From a checkpoint of a small mixture-of-experts model trained on Wikipedia.
Experts: 160 SiLU neurons an expert, a softmax router.
Below are experts of layer 4 (counted from 0) of a mixture-of-experts language model. Rows are named router (the router's row for the expert), up (a neuron's input weights, with its number), down (a neuron's output weights, with its number) and show model dimensions 0-127. Each number is 500 + 40 x the weight over its row's rms, rounded and kept within 0 to 999. Numbers have three digits each.
After each expert's rows: "gets" lists some tokens that make up at least twice as much of what it gets as of all text; "mostly gets" lists some tokens that are sent to it at least half of the time. This comes from a sample of Wikipedia text that the model never trained on. Tokens count by the router's weight.

# expert 9
router:459498454579541467587558496560489488531433488507461523575514512458489519483463475508532559481457531584435548401510520493403442509439522564536457500504533480526536432462465522485467486509583516551506472510531491518433533473507391478515406527508526480505506449518518471489489453520489447429519410534555505524450512504505481462529417424520556531452538457474486524485464528402495507510464
up0:505544505503534483525470561456454494469488483569478440509569607562451535455580505532514492510511486530534506503522457468535519569463509560511457522541519515404459483545421511509511445470479556443524435495523488503507483547566482539463484478483550433506512506478519487444506461526541515516514595486563566489520440469484462555483508388549564507516571427478500551466461545524476506500468
down0:469443507463538573421539538512516475496507507519512556538572508514426509490479507513441490488506480494531468451484500543485445558548541562496460496485450568500478490524471463508480536476477498477573489514493496474470452488472521550539465513519497494410539458521499530561501465567501453500512551500567482612475541517514496579486457539382524456498470530450503568513515449524428484492416
gets: " in", " to", " for", " with", " by", " that"
mostly gets: " with", " from", " who", " have", " into", " after"

# expert 8
router:532478523509526508625479548505423482541495509443452489525485544450468506445519517472530469494489497514447490480503485555515447506561478523565469481481510448496536474548469441518453509492526513549470464504553502564500557518457493440436449465501545476568504493511541502509489477510507466454448501507532498323425508535543548463515507517490497503453536564522515486526487510446469545525452
up0:523513500507480507492511412513509502554594515593558477473455490631526467488544546510570537544491503503525452445416455528479512483553430489505489456519486468489565531409459478567516480599535471481461490506452537576559505484480511455527547519519539570449458504454490556531534479476490486463506563467537507564457545555468477490497511527548448470481481572454528516468416513497425463460475
down0:505522429482524495486512512454503411519471574512529496491519560473502552506550472492432452507472497535518499546602489483507466478530587502536529495503462504486491521532504534461536593552494581497542485529470520478441506471487497521515473469501535476530489479470474528513545493482547493553555559536542441413504570451473504426523452493560506492466471451541544425555453405507477520527561
gets: ".", "ucci", " John", " -", "E", "/"
mostly gets: " MPC", "ucci", " William", " Le", " Robert", " Mount"

# expert 15
router:472460477530584476529533554538434449511453489512427592520436512454502559417529458539526552485512499553467519478493506481411468487466479582560486532449528447498535491508478466477448435419582508549495500484553499525512515510518473511551453516525559457541561437465480470483476438531502445461509479461488533435485480444495556457539489478528563535487498437574535520447431537497547515512543
up0:492461465464538487509578619506496527557458477546498555588579499553551483517501462560510472441424528581476408483513506451476462437486465516448573560519584456554478532507464532529489510483482505492504461501562503502474495481479407452546460453464442545496558588514524467464489554439505490504500497516492511515493398472490521503445471515555491584504402459541461480536510528515541501510478
down0:516543491496491446470524486598504400497494509468564454454601548534496466540469521517496511500509514525502485507540494536478470612513500568510513499510480488468471488464501465530492421493510502519524489479457540497587546551456607488509545555455488481424486460515513579532496478507512489493465531455541374471420516461489576519476475479399561485486595421498499440527467497570527540532511
gets: ",", ".", "\n", " (", ")", "),"
mostly gets: "),", ",", " ==", ").", "\".", ".\""

# expert 2
router:566475473607485491562484456516432539523511545436433524506472531474436555478449540457463504522501505474481497464490513509453517484482525523542463471464546412489553510498440458470488516487561517566483485511668515554554522496494511480505523446504506473575571487493532491502510487516504510474548404506505473483437470481522538516539496543537497577526562456576489582493507503505511546479457
up0:532477620425516519504501496507428494489488512435512456539563519523502535473431489516498433587548507502477476566536493481511510487500529483448473508478452484500410579460461475548532512481420544483518474416530502559541488512550532491512470493469473560435524450463511442503434461504540510531533453496489531484527504463545513564525478498468504538511437571553568491470555485459543499505555
down0:565559448564496481545520510536463499588454487536466527512460535524505532525479538519528457518483423464470520414494519417513509519519528524535618421507565517440547557494515479509503445451553447488505525563444470528455477518496526519462433486571566512541491452520442511491517484380435495545492429475538569468537523493493510469503450517508457583495486527507469539548496505578461454533491
gets: " and", "-", " ", "s", " he", " or"
mostly gets: " and", " but", " or", " He", " &", " then"

# expert 6
router:474462462526592508585449564520450491561469506523469502514499475483473550464495478493549515555540443547498527527507554489469448503498520525567435486512490407484490532516461513520434435526585551503453445497489446555579593539455459514490478471485504516564484524521516494517428443457475497425533470504532491349471493506551504440533483433458530494458549475505459515449507537480483487463471
up11:471408540576513490493454493479484513455491472548465475597535505470499419533506469424486436520511479494518454506430469460482526415412508539502485547498437499506452452454519485473538440488569486467537524469471446479527462449610473466530488470424419491603479509427482492452489439473502497470520446527529466519513464521433498509461518415524456580462511547490431511486509545476427500500572
down11:460412506429497525456497599429526470468523544486521541546463503560471573445499440537436528419546552493507501499563480476508454495533492525487478481519515496501491412563438506526567626492534447470492474462535609489513444489473527532592584509494540489432539520430540525444466490488509458509485462479541429545492553393542541514498489479468511477494476483497566517520458538485562501526529
gets: "\n", " ", " —", " 0", " 1", " 2"
mostly gets: " —", " Lemmon", " JPL", " 0", " Chevrolet", " Apps"

# expert 13
router:511540503538525516516521464511485524515461482472498546476453560461477549478483464457518470517481508595463480510540579508459443448469524549554462522425558434522493491492469548483390478457524552594493461521522438541540538515454453454549471456492543517572495443480556477468458491532497480493501402504526423515464503501538498472565527442540556552468516473467483518426509504488530521477473
up8:483485484466502515514470515501530501490514511491508559470554431460519466432501464465525612471493512503559475518449520473433477470539482560476486549436458492572500518542501517506493513520554459560534579546502506481464492433499479508566444541449537547499507466507473464585521487540480489403439501501559421498486504491517490515425502528468495475477522517495462510525523496442541489488489
down8:477481461520492501437519452507504483492490541543519463540507486498505471482553477469513455460503443438485494527513475480437443503515501516496523420480520497495452525471537486544580457458447538454451404518425474557518535445507485554472556534500423459510471500486504496475504466467496448558517499512506542590494531585533478524484450486532471487591513507476505499473541494474419488498544
gets: " the", " of", " a", " The", "ed", " his"
mostly gets: " her", "The", " other", " his", " their", " such"